Experts of a small language model.
Size: 10 layers, width 384, vocabulary 50257, 151M parameters.
Experts: 288 clamped SwiGLU neurons an expert, 2 picks a token, a sigmoid router.
Training: 1112M tokens, 16968 steps.
Below are experts of layer 3 (counted from 0) of a mixture-of-experts language model. Rows are named router (the router's row for the expert) and show model dimensions 288-383. Each number is 128 + 24 x the weight over its row's rms, rounded and kept within 0 to 255. Numbers have three digits each.
After each expert's rows: "comes before" lists some tokens at least twice as common just after its tokens as in all text. This comes from a sample of Wikipedia text that the model never trained on. Tokens count by the router's weight.

# expert 25
router:135116088112116106110087105120115141097154118136146104102155123138090115126124127118150114130169096104149144132138127130081127133101143157177170176109109114088140131120121121150145172141110126081127084168122185112148126091106110117159118151127100110127109133129082105126130121151180146121
comes before: " |", " of", " in", " were", "%", "==="

# expert 15
router:130135111178123114138148182089126141149142149115122147126106099071113142136153113102113090125128152111133140144117112111128215112100132128128171126114129115118113120138149104108131162179106138077105082148112119127183142157178115140094116126091106102123081147137116117168134101120120099136
comes before: " the", " a", " be", " his", " an", " their"

# expert 11
router:139160121158128115134100127118122130072136107100157110142120112110133103191126129141091129170122100152161145105085107119134159125115128122163142145094139136103139057138146138173102154102146123158111088165137121158155136162128129085152128133170117120117101127181106141114114086134111181108
comes before: ",", "–", ")", " |", ".", "),"

# expert 13
router:108085121171017160141148141127150128158128112092150122097118123107137156179150102163120135168153154133123181119106154102115194144130118132126119132140153133133121146081140141142093153125099083092127141144137138129130148105147117108100113126162151116146157095174133168142137092148156134105
comes before: "\n", " The", "==", " He", " In", " It"

# expert 6
router:113134122107109166124142114187157111125135108090120142087132117140140189161151144163138091148140131130203103109110111096159139152092115187167102113111158131124137109112120130154130117159127136116118116147097103158123176118127108096150121129096114142135127130176107078131071148130174139107
comes before: "==", " of", " and", " ==", ",", " in"

# expert 12
router:140125148122106110125089137120129119113152080049138163129161088133133099172114090139132121168106093084173132115136102130119179132103116167176103167111114100128119116123117133130093155135126117146135161137111129187099133129139142089133120148132140134129115135133115141173149116135125146116
comes before: "\n", "See", "History", " also", " See", "=="

# expert 7
router:146144122106106149177141099141104125124140123128131146093172089134149118152143071175140136143114167129169119104113143155110148089111101161117129169155133127103096124114119138127115120149115140123117115162137156166129149118144124141114125162106088156076118117205116116142113159145117174130
comes before: " |", ".", ")", "–", "%", ";"

# expert 5
router:145128076162125165123110102143136117134127116114157150139119127137114148194117126165098129117137145132175134117124108127125146124151114153146107108100132145083149116130128099136139118160120146110126093171116138173111156105117147069132146174122142161104129119167120105102143137091106127134
comes before: " to", " the", " in", " by", " a", " of"

# expert 28
router:141099117197132099122148148140141080151112148115137160104136112141112122130136115124138117171151118137100145136135103104138125109165147122130138146135130141133124064099157158117131119145148147133112172163132129120142140152147154090153130121111111144112126160150090122139117107136155154104
comes before: ":", " the", " a", " his", " by", " her"

# expert 8
router:181142108109112129174159132139147126154122128098144133152168066164133174180125103171116125105123125125126141062105134093139109121154139125154159104121135121108119126121146105119078099077158128140086154150163138142140128085080123138105127140126164140101112124134104133143095178104198161096
comes before: " the", " his", " its", "N", "W", " Representatives"

# expert 23
router:177149116167117143087115081133130087133144132128130147104113122178099159095142163204120108131172137141102121126090107124113118121134120149134127113094115118081120121077129128129150146148124154080137133150110148165129119120110133125149135128115124103093150118204104094135105120121164139137
comes before: "\n", " |", " is", " was", " a", "The"

# expert 14
router:132140140136109112147122124150135125118159082118124156140088146139106155113163125174119119164094161066108131154156139143098135129161133134126152114091122089095071093137128129144097139118144077113123103128131170126152107122140143131137129156129090103084093132116124099113131109161152179146
comes before: " ", "\n", " 0", " 1", " 2", " 3"

# expert 19
router:125144062124110155137128136127123141101172114135119143127117117093162104168097144140113151185135141135122099114081131088100123148135173148168124121148155166100096132108145152166103118168164094110079114117141176139110160136127132132147108123134119141119104136148092109112116127139106143126
comes before: ",", " (", "'s", ";", "\"", " ="

# expert 26
router:146119100152110119115109178108140077160151108147114161116125143134172152115131184135129117180155116136109131116077156120105133087116125136136104152128133096145117124128129113144124178107152142121087143169137129132144122116139120135145110127113126157111148108132100122150114116094122155146
comes before: " a", " in", " by", " to", " on", " not"